config.yaml
hidden_size: 320
hidden_act: "squared_relu"
routed_scale: 1.0
balance_bias: false
router_noise: 0.3
Below are experts of layer 8 (counted from 0) of a mixture-of-experts language model. Rows are named router (the router's row for the expert), up (a neuron's input weights, with its number) and show model dimensions 160-239. Each number is 128 + 32 x the weight over its row's rms, rounded and kept within 0 to 255.
After each expert's rows: a language model's description of what the expert responds to. This comes from a sample of Wikipedia text that the model never trained on.

# expert 22
router [105 123  79  93  72 103 183 148 145 123 134 162 114 105 141 137  90 105 171 113 124  95 111 118 179 155 150 130  64 127  63 114 177 114  98  97 133 124 107 166 118 164 115 102  91  89  38 118 124 177 138 111 122 144 135 205 137 197 148 179  84 145 161 134 116 153  79 138 137 110  98 168 160 145  95 151 149 162 156 139]
up0 [128 139 132 116 155 143 136 126 183 142 164 141 107 119 133 104 124 160 116 153 119 145  99 137 106 110 164 113 207  93 132 110 102 178 102 149 114 126 122 115 131 184 153 203 141 100  98 101 103  74 147 135  74 148  63 117 163 133 164 117 108 169 153  91 115 105 188  63 170  48 126 122 157 104  81  44 129 109 169 167]
up1 [136  97  98 113 134 119 104 131 167 104 105 124 151 116 172  85 116 177 127 175 169  86 107 131 132 143 193  49 118 122 101 140 158 178 165 130 138 121 150 161 172  91 103 105 150 165 144 127 130 113 138 155  95 136 150 136 163 140 160 131 125 147 155 153 209  78 132 145 134 132 126  49 180 111 117  92 156 151 121 101]
up2 [104 146 166 107 185 167 144 130 153 102 113 155 148 108  96 117 101 178 104 155 179 135 156 145 157 127  51 163 167 196 169 178  47 149 110  99 131  46 130 160 151 143 144 114 103 159 157  99 125  89  70 107 137 148  98 138 133 144 165 167 109 104 105 121 105 115 185 166 135 127 117 149 139  56 128 155 101 121 118 172]
up3 [ 96 111 135 145  86 167 123 140 138  59 161 133 130  95 144  63  86 121 140  63 161  91  93 233 116 106 154  83 112  89 156 135 145 166  91 131 165 119 176 147 102 141 106 108 124 163 138 160 122 136 169 165 115 124 146 155 132 133 138 113 126  78 112 117 109 100 101 127 135 102 143  97  89 123 117 113 147 139 101 109]
up4 [104 105 164 135 131 111 108 149 130 179  74  91 128  78 109 115 154 171 111 143 131  96 216 111 148 181 172  94 164 142 118 115 148 156 104 126  55 156 103 102  60 136 136 132 108 119 105 130 138 130 126  95 179 179  95 139 100 113 127 161 108 143  88  84  98 141 111 179 147 106  87  61 157 156 170  87 144 165 115 172]
up5 [137 166 144 186 101 150 122 131 103 160 174 212 145  81 170 119 140  94 141  99 124  86 173  91 127  96 181 111 122 175 103 129 108 160 120  80 154 105  79 162 165 122 114 139  95 121 162  87 161 150 157  72  97  64  71  63 134 122 146 194 120 110 113 178 168 147 180  91  48 133 156 101  58 182 133 119  86 154 134 136]
up6 [166 128  96  68 132 174 177 106 183 123 164 155 181 120  74 167 137 101 113 146 144 114 103 120 177  71 144 115 165 120 147 129 119 146 180 147  64 162  35 128 204 182 127 157 173 149 124 169 119 162 109  79  92  92  68 213  99 132 119 170 200  96 111 137 157 114 132 165  94 106 135 107  80 229  88 186 187 153 127 141]
up7 [139 122 145 128 158 102  91 167  92 127 140 125 137 181  26 143 143 137 128 116 143 108 117 139 196 107 192 146 167 148 120 108  89 116 155 109 120 133 102 135 122 112  83 107 151 120 131  87 146 142 142  96 104 140 117  86 141  94  75 121  98 142 209  70 173 123 133 113 104 122 124 209 124 169 154 202  76 114 124 107]
up8 [ 98 195 119 144  78 131 135 147  83 185 117  81 102  97 114  88  73 126  89 123  93 102  83 110 143 170 107 112 137  80 189 112 144 131 125 166 192 188 153 157 193 163 175  92 136 116  46 147 129 153 127  80 114  90 119 143 187 114 147 154 115  90  96  81  85 162 168 179 169 151 156 166 100 116 156 155 166 132 132 151]
up9 [156 172 133 115 138 156  78 100 192 122 130 139  68 177 168  92  57  92 180 100 105 110 116 163 109 182 101  98 148 162  76 106 130 145 181 105 154 147 117 115 117 120 197  90 155 128 167 132 108 149 113 100  90 157  90 117  78 107 103 177  82  70 137 154 120  96 117 123 196 110  94  82 124 140 175 159 108 135 148 126]
up10 [143  84 160 142 106 220 161 103  91 132 157  94 181 105 153 172 160  85  87 142 105 162  89 177 114 140 104 172 200 128 194 131 134  92 103 114 143 128  91  98 146 129 168 130 182 135 129  99  99 131  88 143  77 158  82  96  98 128 129 137 142 101 112 106 102  64 175 180  87 112  93 119 119 110 124 155 140 118 134 123]
up11 [176 124 158 132 145  90 158 156 128 165 159 165 120 108 140 149 117 115 205  86 124 157  85 113  84 150 163 141 146 111 103 149  89 131  76 119 103 181  99 157  92 120  97 108 105 161 128 117 129 131  71 100 129 158  94 160 174 141 160 126 152 124 158 209 118 170 117 129 115 120 102  99 117 126 149 141 106 119 153 172]
up12 [174 110 156 137 173 100  99 133 141 145 137 108 125 139 143 152 166 154 112 134  91 135 147  90  97 123 104 172 186 140 110 121 125 128 146 106  89 157 139 120  97 116  91 117 101 138 155  94 164  94 123 158 186 114 156 106 104 128 188 131 106 128 177 104 102  78 148 117 122 115  91 164 101 111 120 168 116  34  77 146]
It responds to: Word-start fragments. Early subword pieces of longer words, often titles, such as ch in Chancellor, col, reg, hon, Brig, Tre-as-urer.

# expert 62
router [100 123 142 147 125 128  91 132 137  97 127  83 141 102 119 161 102 197  92 145 104  82 102 135 131 207 105 132 105 180 109  89 130 152 158 161 146  77 142 156 151 111 130 153  62 105 111 110 158 192 140  89 150 177 141 118 108 136 154 174 131 110 143  71 160 106 151 107 134 125 130 191  78 176 117 130 146 135 123 103]
up0 [ 89 131 176  88 114  94  83  95 119 138 131 204 153 112 158  97 124 139 164 135  86 172 119 171 133 108 136 161 186 127 117 100 162 112 109 108 128 141 105 135 124 135  88 153 171 172 100 162 137 158 177 142  95 138 147 161 137 131 160 136 180 130 103 125  86 139 126 111 140 131 126  92  85 125 154 123  70 122  98 186]
up1 [ 99 122 110 137  46 124 112 125 128 130 129 100 138 116 142 134 124 123 148  90 138 179  75 112 134 162 111 140 185  78 134 189 149 103 144 184 143 118 140 238 164 115 158 141 147 147 133  89 120 140 124 185 170 124 124  92 185  92 155 203 113  92 152 161  87 158 157 126  98 136  84  86 159 126 169 138 168 104 149 129]
up2 [ 73 153 162  40 133 182 155 147  76 124 105 134 101 125  76 104 108 163 197 115  96 104 131 122 131 115 110 154 105 173 209  96 123  87 140 136 160 100  87  96  93 147 128 129 161  84 199 136 137 111 118 169 122  53  79 125 202 103  97 155 148 105 156  73 147 127 183 114 134 139 141 169 119 168 139 110 115 101 121 151]
up3 [178  74 152 113  94 130 126 170 100 156  92 113 103 152 198 101  95 146 120 122 120 125 196 136 142 133 134  96  98 143 115 115 113 127 126 105 142 111  88 159 166 117  84 154  73  80 101 112 114 129 156 186  54 139 189 140 139 123 140 127 116  85 169  37  96 100 127  87 131 157 105 154 116  94  97 149 157 180 169 145]
up4 [ 66 107  90 139 180 176 160 125 156 145 130 175  98 204 176 124 142 105 106 152 144 106 101  88 108 141 153  92 115 114  95 212 114 146 105 197 132 181 106 167  73  91 148 150  68 124 120 143 135 195 136 110  98 161 135 133 123 106 123 131 151 126 135 161 155 110  74 134 116 170 149  80 145 184  70 105 105 174 152 137]
up5 [127 103  91 183 106 117 171 155  78  92 127 211 159 124 126  85 174 131 169 119  78  97  99 141 101 106 130 182 119  96 101 100 103 101 129 167 126  86  85 128 215 137 155 146  92 143 152  80  91 133 116  51 156 152 122  87 157  36 174 148  70 109  94  76 137 136 119 143 140  88 152 142  96 113 198 126 128  89 151 160]
up6 [107 163 145 173 120 114 139 126 121 138 162 142 192  94 101 112 142 125 116  95 102 115  85 180 127 121 163  61  82 121 158  99  81 128 170 107 115 117 104 155 115 118 127 172 154  93 211 123 166  99 150 185 151 142  84 130 151 169 148 140 129  96  90 116 154 155 122 113 164  95 126 100 118  97 153  75 126  94  68 121]
up7 [ 93  61 135 127 132  84 150 193 142 169 159 150 134  57  76 143 110 206 135  93 159 147  56 154 146  81 115 144 197  84 132 173 111 125 108  92 128 121 179 156 121 140 121 106 136 161 132 110  92 188  65 141 154 142 136 153 104 169 169 121  45 116 105 127 130 151  95  81 147 162 151 185 188 107 166  79 154 182  81 142]
up8 [155  95 146 149  67 148 154 109 183 117 137 149 161 114  52  99 170 136 155 130  75 110 140 137 107 147 136 136  95 133 121 144 128 122 142 121 175  97 101  93 145  66 140 136 152 164  85 142 145  82 139 141 149  96 146 165 105 111 184  97 157 116 181  45 149 133 116 125 157  76 124 146 151 169 226 101 130 125 111  64]
up9 [118 105 139 177 123 158 167 166  80 136 140 105 114 114 137 117 144 102 162 115 123  75 161 138 138 142 125 120  88 133  73  77 172 119  73 128 177 196 147 156 112 108 132 148 121 124 168 111 143 147 121  96 162 117 110 159 104  88  61 178  98 151  94 177 150  97 192 101 190 144 114 188  88 193 125 116 179  30 164 124]
up10 [114 173 143 110 109 120 169 146 127 118 138 120 151 139 148 141 112  46 110 101  94 103 156 134  96 136 158  71 114 119 112 155 145 136 161 142 161  98  60  83 132  61 165  79 114 128 143  77 128 143 163  86 102 140 124 145 127 193 166  98 131 162  95  98 130 170 113 119 173 102 137  92 105 105 120 124 120 108 132 134]
up11 [162  78  93 121 120 151 159 193 139 139 143 169 136 138 124 105 104 145 122 127 183 114 163 116 125 232 110 169 112 149 118 168 144 140 159 106 154 164  88 150 138 104 161 110 150 131 115 123 166 175 140  84 132  93 159 106 120 132 176 103 119 136 104 119  85  74 139 127  93 113  77  61 124 175 168  97 164 150 167 155]
up12 [ 87  98 139 130 113  85 164 135 145 158 141 136 174 186 146 152 147  84 123 104 128 180 113 109 103 123 126  82 194 120 147 107  90 150 155 128  90 160 178 205 116 168 122 108 147 152 130 116  89 111 120 147 143 132 173 146 147 151 133 111 116 115 178  93 128 135 133 119  62 156 143 117 109 111 132 125 123 126 108 201]
It responds to: Word-initial f and con. Lone f or F starting a word after an article or preposition, such as fairness, federation, fetus, Fife; also con, ass, sup pieces.

# expert 57
router [137 108  79 114 158 106 111 113 156 150 169 101  69 140 190  80 111 191 151  84 111  82 153  73 143 111 101  84 144  80 112  54 158 147 110 104 110 139 135 100 115 129 121 126 141 114 128 142 179 151 131  65 112 145 152 147 116 132 107 118 162  60  98 122  88  82 196 118 152  89 136 109 131 167 188 119 125  51  71 143]
up0 [168 121 122  95 101 121  81 154 173 165 138 139 101  78 170 108 136 141  94  92 167 159 138 143  42 129 122 121 132  77 179 133 128 120 117 119 142 115  89 155 134 117 185  92 160 141 108 147 149 121 139 129 180 161 114 146 122 195 142  90 127 170 142 125 132 133 138 112  70 110 113 114 137  69 161 180 132 161 162 157]
up1 [117 131 217 109 131 145 190 144  64  99 167 160 153 159 149 104 167 148 116 130 129 109 129 192 132 174 136 128  89  76 129 130 116  94 173 213  90 110  96 104 152 153 114 176 120 136 126 115 114 189 106 157  98 163 170 153 154  63 116  78 116 110 151 168 174 159 153 133  62  99 144 103 153 114 103 132 106 130 189 131]
up2 [140  92  86 155  98  90 130 129 159 193 173 122 161  78 177 127 129 189 139  93 106 143 124 133 116 105 119 181 167 153 131 118 103 128 103 170  86 155 179 111  93 152 104 104 138 135 127  87 151 181 106 137 137 167 150  86 117 102  86 125  73 141  43 128 136 151  88 169 150  88  91 125 148 136 139  84 170 119 147  90]
up3 [110 150 122 118 103 132 148 102  99  89 100 185 119  88  82 190 106 155 125 110 181 179  84 158  89  46 168  97 134 135 166  95 101 108 132 111 154 139 126 174 124 193 105  86  88 130 104  89 111 124 152 157 160 158 148 127 121 141 109 118 151  56 119 145 145 151  68  60 143 134 135  62 113 108 121 141 132  90 164  83]
up4 [123  80 112 162  88 157 162 128 151 163 136 137 101 119 164 151  97 125 124  93 116 105 116 154 168 120 111  75 165  85 106 103 124 160  88 105 115 135 133 165 117 103 115 137  63 172 139 156 171 128 136  85 114  96 112  95 106 207 137 151 162 153 122 115 139  48 119 150 212  95 115 157 121 118 158  71  98 151  14 165]
up5 [191 104 158 130 104 132 175 135 137 148 138 183  80 142 121 143 125 115 190 167  74 168 107 154 159 159  67 130 138 158 166  86 110 100   2 115 130 123 144 109 128 138 124 132 123 124  66 119 102 192 133 151  86 111  81 200 157 113 108 130 106  93 160 151 123  59 151 134 155 112 123 117 137 153 104 122  93 125 135 117]
up6 [129 127 141 175 115 110 126  85 110 154 145  89 110 132 135 109 186 134 119 118  79 126 144 139 118 141  88 127 119 107 155  90  58 120 172 167 178 126 136 163  98 156 169 100 161 127 194 119 148 107 115 115 180 151 139  96 126 128  92 124 115 121  86 116  69 201 113 100  80 117 130 168  94  74 166 164 156 121 123 148]
up7 [124 152 120 166  85 127 146 123 101 105 139  52 109 129  83 107 158 127 160  43 141 153 111 118 110 160  86 162  59 105 147 134  96 163  57 168  76  91 146  76 107 154 150  80 167 149 144  69 110 187 126  90 160 112 107  93 163 120 118 104  99  98 172 127 144 123 145 119 145 113 136  84 115 104 136 121 107 173  83  90]
up8 [105 182  65 148 124  73 140 187 177 145 150  88  99  40 162 169 133  95 119 141  56 102 126 114  71 142 150 111 109  87 176 143 119  76 135  98  92 163 150 107 149 175 164  84 126 138  81 144 116 149 147 130 108 118 121 144 155 135 137 113 118  94  23 143 154 133 156 122 128 102 143 142  64 149 109  76 153 170 154 173]
up9 [100 125 169 145 142 156 157 151  54 164  90  95 161 156 168 109 113 121 121 124 159 149 126 130 106 161 158 126 129 135 146  95 129 125 117 160 112 123 145 128 157 135  50  68 134 114 130 156 157 117  45 138  81 108 160 177 139 113 155 124 139 117 100 155 199 200  94  94  82 122  90 177  99 126 120  99 123 149 171 161]
up10 [115 154 138 179 105 135  98 160 143 121 118 157 142 141 147 121 113 131 193  78 108 114 123 169 151 142 149 143 136 153  78 157 181 109 127 111  84 116 109 103 102 159 154  84 194 159  62 112 158 100 130 146 149  54 106 199 102 117 106 155 155 143  43 200 122 130 142 114 119 154 111  70 102 121 116  82 127 183 105 132]
up11 [139 129 110 143  81 130 180 160 110 175  82 157 122 104 167 180 108 136 151  97 152 114 160 128 137 125  87 154 112 148 123 121 104  92 139 151 141 105 131 115 183 114 174  79 118  99 119 166 117 157 133 136 135 100 123 167  83  92 114 117  68 113 143 131 194 124 128 157 173 110 136 160  95  59 113  82 117  54 130 162]
up12 [154 124 134 107  77  99 117 140 109  96 107 127 122 128 139  84  90 137 108 148 117 113 153 137 126 150  95 105 175 165 136 145  76 135  94  62 117 146 114  64 113 109 135 104 115 154 165 141 104 143 122 144 103 101 105  78 142 101 102 110 114 127 128  98 147 125 167  56 122 170  90 133 112 136  63 169 141 150 158 142]
It responds to: Word-initial consonant stems. Opening fragments of longer words like st-, co-, dec-, rec-, rest-, dam-, as in st-opped, st-ores, R-est-oration, viol-ence.

# expert 9
router [177 148 125 125 150 103 145 129 121 121 130 113 149 166 141  99 150  58 104 123 128  55 168  68  91 101 198 115 109 175 147 132 130  66 160 131 174 147  66  94  94 138  69 148 116 193 192 104 182 119 101  85 147 125  99 155  71  88 117 150 122 115 186 101  82 108 114 170 179 134 144 120 169 134 157 122 189  87 138 143]
up0 [150  64 112 137  91 130 159 139 206 118  82  98  95 167  57 200 167 124 111 145 130 133 175  76 145 212 109 139 128  81 127 195 148 123 126 138 134 130 118 129 120 154 122 150 123 158 140 176 154 100 162  91 140 138 125 129 197 127 131 100 159  82 113 182 140  33 117 114 134 173 170 109 153 131 151 131 166 155 156 190]
up1 [169 137 113  85  84 119 153 114 140 144 149  85 155 171 163 139 159 136 141 147 157 128 153 155 148 185 127  88 118 139 155 104 107 177 141 130 138  61 121 169 151 135 138 162 130 175 126 170  52 153 147  92 157 131 138 100 115 122 146  86 162  63  75  96 156 124 148 121 128 117 160  89 174 146 142 153 138 171 150 198]
up2 [ 96 123 116 157 175 101 114 100 155 143 135 115 113  80 155 131 171  72  78 148 141 144  93 107 159 132 143 138  87 106 124  90 106 141 152 184 108 126  92 130  97 130 130 126 138 129 160 198  60 104  98  58 133 156 159 149 214 148 124 121 159 121 114 130  92 132 155 130  37  74  48 144 107  39  55 139 155  93 106 160]
up3 [117  66  64 168  98 202 160 178 141 136  81  98 160 103 139 209 157 123 131 155 125 112 116 140  97 119 207 145 102 165 164 157 154 124 157 163 137 169 105 129 208 128 195 106  65 122 102 103 150 178 136 130 169 130  98 118 120 161 107 149 147 152 114 133 139 124  96 155 117 116  97 155 123 136 177  81 135 123 155 107]
up4 [110 146 121 120 119 111  82 133 184  78 110 119 159  91  95 123 146 159  83 155 133 129 107 117 116 177  90 159  75 151 150 130 107 144 150 133 117 103 161 176 173 110 101 129  51 145 146 113  98 124  81 102 107 165  86 161 178 152 130 138  58  86  81 124 142 169 112 116 124  85  97 130 108 138  58 150  91 104 103 115]
up5 [140 168 110 129 111 195  75 150 139 132  95 143 143 107 160 102 164 131 146 105 145 132 134 193 180 115 108  96 125 126 193 164 132  53 148  73 133 153 110 146 126 132  97 139 100  84 123 125 113 170  72 151  82 129 115 143 169 123 116 131  76 130 110 145 198 132 120 152 124 110 119 120 195 166 123 128 154 109 179 178]
up6 [155  68 153 106 118  61 202 184 108 154 145 153 172 133 166 117 133 155 130 124 177 148 142 103 123 158 164 102 143 161 123 121 127  62 145 153 117 176  89 131 143 129  98 125  50 117 115 173 159 134 153 152  98 153 112 151 137 212 150 123 124 147 131  59 150  85 159 140 147  97 134  65 131 119 146 119 131 131 120  96]
up7 [133  63 124 109 123 156  91 133 141 103 139 149 137 126 164 103  95 124 108 146 151 139 109 113 163 157 105 157 122 133  71 137 109 143 100 146  76 103 117 135 164  94 161 171 115  88 124 159 141 152 128 146  93  67 117 167  81  91 100 146  68 154 137 176 201 124  58 120 176 146 118 114  91 136 116 172  71 133 128 147]
up8 [ 67 164 114 168  94 108 148 162 121  94  73 189 129 141 154 137 120 165  93 138 104  93  75 113 135 112 103 129 179  91 182 161 105 101 169 163 143 155 144 139 135 128 127 127 104 127 152  85 127 115 132 102 128 192  84  80  85 124 177  90  79 155 150 140 128 142 109 132 165 131 120 133  55 151 123 108 163 101 124 121]
up9 [112 121 104  97 150 150 159 184 156 115 108 109 136 163 144 181 135 116 107 115 140  92 121 163 178  43 134 116 125 165 110 141 127 118  94 117 101 124 120  86  73 132  85 161 137 172 158 132 157 193  90 146  94 117 151 101  36 159 109 151 113 124 140 138 169 100 134 203 194 165 122 133 160 123  86 124 141 158 141 147]
up10 [135  89 134 114  83 167 106 176 179 155 152 171 211  86 101 146  70  98  86 196 101  68 109 172 143 161 120 199 109 128 109 103  84 113  88 123 148 117 156 136 191 161 141  84 124 188 113 146  90 154 127  74 156 138 158 149  96 124  98 161 101 126 126 181 125 135 136 123 133  87  92 129  72 148 109 133  82 129  93 151]
up11 [139 149 103  90 121 142 102 144 169 165 131  55 182 162 123 209 118 129 155 110 128  73 156 169  86 127 127 133 118  56 146 137 171  74 141 117 156 104 102  99 148 160 121 147 144 184 117 163 151 147 107 133 137 148 142 125 135 159 136 175 118 113 123 134 113 153 131  56  56 142 124 146 177 113  66 178 164 115  50 143]
up12 [111 113 139 155 141 108 150 113 189  35 160 136 131 115 148 107 127 142  92  90  69  90 147 133 141 122 147 144  83  56 123 159 116 107 117 139 145 127 105 110 163  62  98 132 171 120 125  76 138 134 179 138 101 124 165 114  84 107 164  76 201 123 112  54 110  87 166 121 105 172 102 161 104 151 125 140 164 117  75 105]
It responds to: Passive past participles. Past participles and -ed endings after was, is, to be, or can be in passive clauses, such as used, found, announced, award-ed.

# expert 50
router [ 80 149 134 111  83 100  45 114 120 115 134 215  92 134 117 156  74 139 146  58  98 123  75  91  95 139  51 161 181 113 130 160 170 149 149 134 118 145 188 164 174  95  74 101 153 194  95 115 105 132 102 145 182 143 145 165 146 167 114 163 153 158 122 133  80 112 103 170 135  76 141 161 134 143 109 126 123 151  88  98]
up0 [119 133 163 134 169  78 137  93 166 105 152 170 105 180  53 134 164 111 131  89 176 130  51 145 119 100 115 155 118 142  93 182 134 151 158 163 153 121 183 115 106 164 110 133 179 118 138  81 133 106  87 138 101 200  72 144 149 116  94 113 148 173 161 124 138 108  62 128 163  95 142 135 121 107  97 130 138 138 130 148]
up1 [175 127  97 135 133 106 152 129 189 118 124 156  67 136 135  73 123  99  64 216 165 147 127 137  74 129  91 153  97 200  50 107 153 120 112 161  94 140 151 159 152 118  76 142 142 154 170 136 116 150 127 159 172 115  99 133 125 119 174  75 100 122 136  95 215 139 139  94 118 126 120 135 102  99 146 152 158 139 124 108]
up2 [126 128 137 122 106  53 145 120 153 190 105 107 150 117 137 199 189 214 184 161 107 136  66 100 135 161 155 106 146 124 113 120 135 135 100  78 155 145 150 138 109 119 127  76 130 161 152 194 166 180 102 137 107 168 110  87 171 138 178  74 194 182 150  85 164  79 190  96 156 181 126 177 136 117 126 146  92 172 110  92]
up3 [ 91 189 147 157 147 136 130 120 190 121 153  85 141  28  70 133 135 125  70 105 159  68  74 132 141 140 124 150  92 115 167 120 131 132 142 117 118 119 118 124 112 177  75 129 119 118 103 109 122 182 101 129  83 108 102 159  68 156 124 146 107 106 130 106 114 120  97 121 120 108 134  75 120 147 171 137 161  96 124 146]
up4 [152 174 119  98 151 107 112  91 164 142 195 177 163  75  80 129 142 184 172 135 163 149 163 143 110 139 119 161 140 150 152 160 182 127  79 127 158 150 156 113 100 112  82 161 177 142 177 128 115  68 123 168  96 127  83 106  92 113 127  98 143 123 155  42 166 119 145 172 166 148 144  90  81 173 196 127  81 171 111 119]
up5 [118 130  99  75 111 111 164 143  48 107 144 138 114 127 133 194 165 140 216 152 137 116  45 126 150 135 125 135 157 186  83 105 100 114 141 145 214 151 149 114 116 158 100  60  94 123  74  63 104 123 171 109 113 112 112 114 132  99 105 103  95 166 114 105 138 145 137 165  95 139 159 138 115  75 153 201 148  81 172 162]
up6 [115 167 168 168 140  85 105 133 169 127  82 132 105  59 168 133 156 126 149  74 129 117 120 134 158 115  84 123 152 115 194 128  88 152 143 115 128 132 149 121 111 151 156 143  86 164 113 108 145 132 141 150 145 130 131  91 132  92  90 133 114 130 198 135 185 178 133 133  90 104  89 125 114 125 214 175  98 177 140 174]
up7 [140 146 105 164 129  95 173 110 118 132 122 149 153 162 130 144  97 101  90 190 179 152 158 129 113 140  71  84 160 133 127 120 137 219 139 114 159 157 101 138 127  90 142 119 129 183 166 132 159 137 113 135 119 132 124 116  99 163 119 131 185 105 104 143  83 107 147  70  90 171 148 207 129 134 110 133 115 138 181  99]
up8 [ 66 105 171  89 101 170  86 155 120 192 103  68 168 151 179  94 116  70 179 140 134 132 107 130 103  82 172 107 105 149 160 148 142 177 112 100 109 118 108  73  43 181 134 121 139 157 104 115 152  87 118 100 134 111  85 132 154 135 141  92 130 131 124 101 110 106 120  92 125 156 135  78 107 239 111 130  88 130 133  98]
up9 [143 128 160 125  92 121 127 126 156  98  77 124 123  89 132 128 155  82 115  79 110 162 126 103 104 128 129  62 116 196  79 121 117 105 141 103 132  80 131  68 132 136  94 133 125  87 118 137 158 163 136 104 207 107 116 106 117 102 139  78 106 184 141 149 180 123 138 123 122 168 201  98  92 164 154 120 149  67 118 226]
up10 [ 70 130 153 184 192 152  80  98 138 117 125 179 172 171 127 131 151 119 145 156 104 154 152 148 159 104 131  47 123 171  94 101 163  73 153 132 172 119 135 141 158  72  32 135  92 147  97 115 168 140 117 116 134 164 141 118 161 140 134 160 117 111 202 120 154 108 129 136 133 123 171 133  98 102  81  97  99 112 116 199]
up11 [128  47 129  96 109  89 109 106 190 181 158 165 125 137 127 129 192 108 108 133 133 160 137 128 116 131 112  96  97 134  96 115 143 180 162  71 127 147 138 155 153 101 132 168 103 185 148 113 102 140 144 190  95 130 163 177  60 111 143 111 253 171 101 115 175 139  95 126 106 132 137  83  55 153 121 111 146 134 121 107]
up12 [122  54  90  83  93 139 171 101 116 114 140 112  62 128 155 111 109 114 116 121 113  95 138 222 147 103 163 165 182 150 144 170  52  97 177 105 152 173 135 122  76 143 137 147 153 151 146 157 114 147 112 118  86 125  99  87 114  87 130 100 110 160 160 179 156 148 127 162 118 102 122 120 164 149 156 112 166 127 120 112]
It responds to: Foreign proper-name syllables. Inner syllables and initial letters of non-English place and personal names, especially Spanish, Slavic and Greek, such as Costa, Coyhaique, Patras, accented letters ñ, č.

# expert 7
router [ 82 110 179 164 102 100 134  99 100 108 130 175  91  84 128 128 125 178 143  64 200 138  93 174  75 119 129  92 121 130 100 183 150 105 137 140 142  97 138 130 107 106  88 135 134 113 119 113 133  99  82 156 164 126 129  73 173 165 127 124 126 157 159 126 155 102  97 128 146  72 116 174 166 102 182 135 159 126  97 143]
up0 [ 96 157 120 126 110 137 114  86 142  91  62 182  47  77 105 177 138 131  66 127 131 130 121  69 108 140 106 161 141 181 135  65 121 129 145 139 158 140 143 183 167 156 103 156 117 157  98 174 119 125 144 120 155  78 175 145 129 112 119 194 113 103 124  68 121 117 182  63 128 144 120 118  96 123 132 126 169 135 127 138]
up1 [164  73 127 154 110 126 109 120 116  81 134 105 153 171 126 141 135 130 157 116 103 102 129 121 111 123 151 103 136 105 154 128  87 184 111 102 130 164 128 159 100 120 119 147 100 128 102 102 171 112 114 216 125 142 100 124 132 124  90 121 169 143 107 100 157 116 105 131 101 121 158 165 106 159  80  83 112 169 142 126]
up2 [133 111  74 155 122 123  96 114 160 161 135 173 145 116  95  81 106  86 135  97 112 123  60 136 168  58 115 162  96 123 139 150 136 124 101 132 151 162 110 172  78 139 122 192 145  68  98 144 126 134 176 116 161 115 109 122 174 135 107 111 182 118 151 134  93 163 131 161 178 131 144 138 191  98 137 158  98 117 156 143]
up3 [108 124 156 144  40 136 144 107  72 180  87 132 132 100 163 118 113 197 105 107 175  99 123 175 136 134 132 124 119 204 179 158  52 157 173 137 165 113 128 132 166 139 111 121 120 135 142 161  95 122 157 153 130 143 113  99 132 166 103 136  95 144 112 100 132  72  89  75  99  72 179 140 209 114 128 115 130 132 111 151]
up4 [142 102 123  91 139  58 165  70 113 116 172  91 129 146 112 118 152  94 115 133 150 141 102 147 184 120  88 145 158 144 102 179 109 170 130  85 152 123 150 158 173  94 147 125 173 131 145 135 132 101 106  89 125 136 135 193 161 123  95  99 105 123 170 100 138 161 140 144 198 149 146 128 124 146 141 129 192 141 103 114]
up5 [109 102  91 100 106 114  82 139 177 140 150 157 141 100  97 145  81  87 133 164 115 116 165 128 150  70 128 107 107 178 112 154 101 148 138  86  66 144  92 107 200 147  85 114 140 115 118 139 158 171 133  90  67 214 131 125 115 162  60 134 129  94 106 111 112 181 105 111 213 125 126 132  87 106 161  60 171 125 127 135]
up6 [200 136 110 122 105  75 124 116 138  89 114 102  92 113 121 127 132 112 108 107 139 105  90 176 150 137 122 153 152 179 142  62 152 103 136 128 160 134 165 152 125 170 118 129 147 104 139 137 155 153 132  61 150 169 144 106 117 136 164 144 160 148  89 113 135 115 130 120  64 143 133 176 114 212  45 161 202 102 111 174]
up7 [134 104  77 126 110  81  81 147 106  60  87 155 128 135 142 137  62  59 175 178 130 138  81 103  82 137 129 125 116 140 143 174 117 142 135 130  90 158 118  69 138  84 127  79 143 136 169 104 141 131 156 173 125  96  97 124 118 184 123  48 140 144 117 116 141  90 146 167 129 119 199 120 105  86 164 152 105  95  96 185]
up8 [118 154 188 128 198 118 134 168 100 155  74 183 138 156 120 101 140 105 111 112  92 148  78 102 177 149 108 137 100 116  98  72 134  51 127 117 201 115 153 132 172 142 122 136 101 130 116  90 143 196 125 135 102 126 151 145 124  69 118 143 216  70 158 141 135 130 146 102 126 143 175  81 131 118 123  82 120 137 158 116]
up9 [123 135 161 120 132 181 112 101 109  56 124 184 102 132 139 110 148 183  94  90 113 149 162 151  91 146 163 115 131  86 126  87  78 121 177 101 154 162  52 113 123 148 119 105 142 199 118 130  78 146 117 137 173 119 138 112 158 134 168 151 144  59 141 135  61 164 148 138  74 121 125 160 181 144 132 117 164 110 175  53]
up10 [158 123 117 186 127 126 133 181 127 140 136 113 107  98 195 129 126 147 122 127 137 155 106 100  38 147 141 181 184 140 146 129  68  66  64 135 140 102 163 171 106 135 119 172 154 117 114 138 111  80 149 114 121 150 140 143 133 128 126 113 133  60 212 160 158  64 140 100 193  97 148 215 121 145 103  89 127 115 124 118]
up11 [115 183 149 170 147 189 161  87 147 129 105 167  86 104 132 113 198 160 147 113 124  72 131 115 156  79 129 154 168  99 163 124  98 110 124 115 110  69 175 120 115 157 144 149 178  96 173 133 176 145 190 123 124 136 137  93 116 138 108 122 103 128  85 206 104 102  81 125 132 173 111 147 101 136 109 140 192 108 104 123]
up12 [121 144 134 167  93 144 150 160 156 147 129 184 168 139 108 120 147  86 111 119 137 171 146 201 135  89 162  54 123  93 190 105 119 132 171  61 131  87  96 140 129 145 102 133 101 141 133  65 119 119 181 180 129   0 122 143 109 131 135 150 129 151 177 109 148 149 166 102 183 153 170 142  96 133 108 202 117 132 101 111]
It responds to: Place-name second pieces. Early word pieces of proper names, mostly places, often just after an initial capital or after in, of, comma, e.g. K-a-ifu, J-a-ipur, D-ar-win, "of B".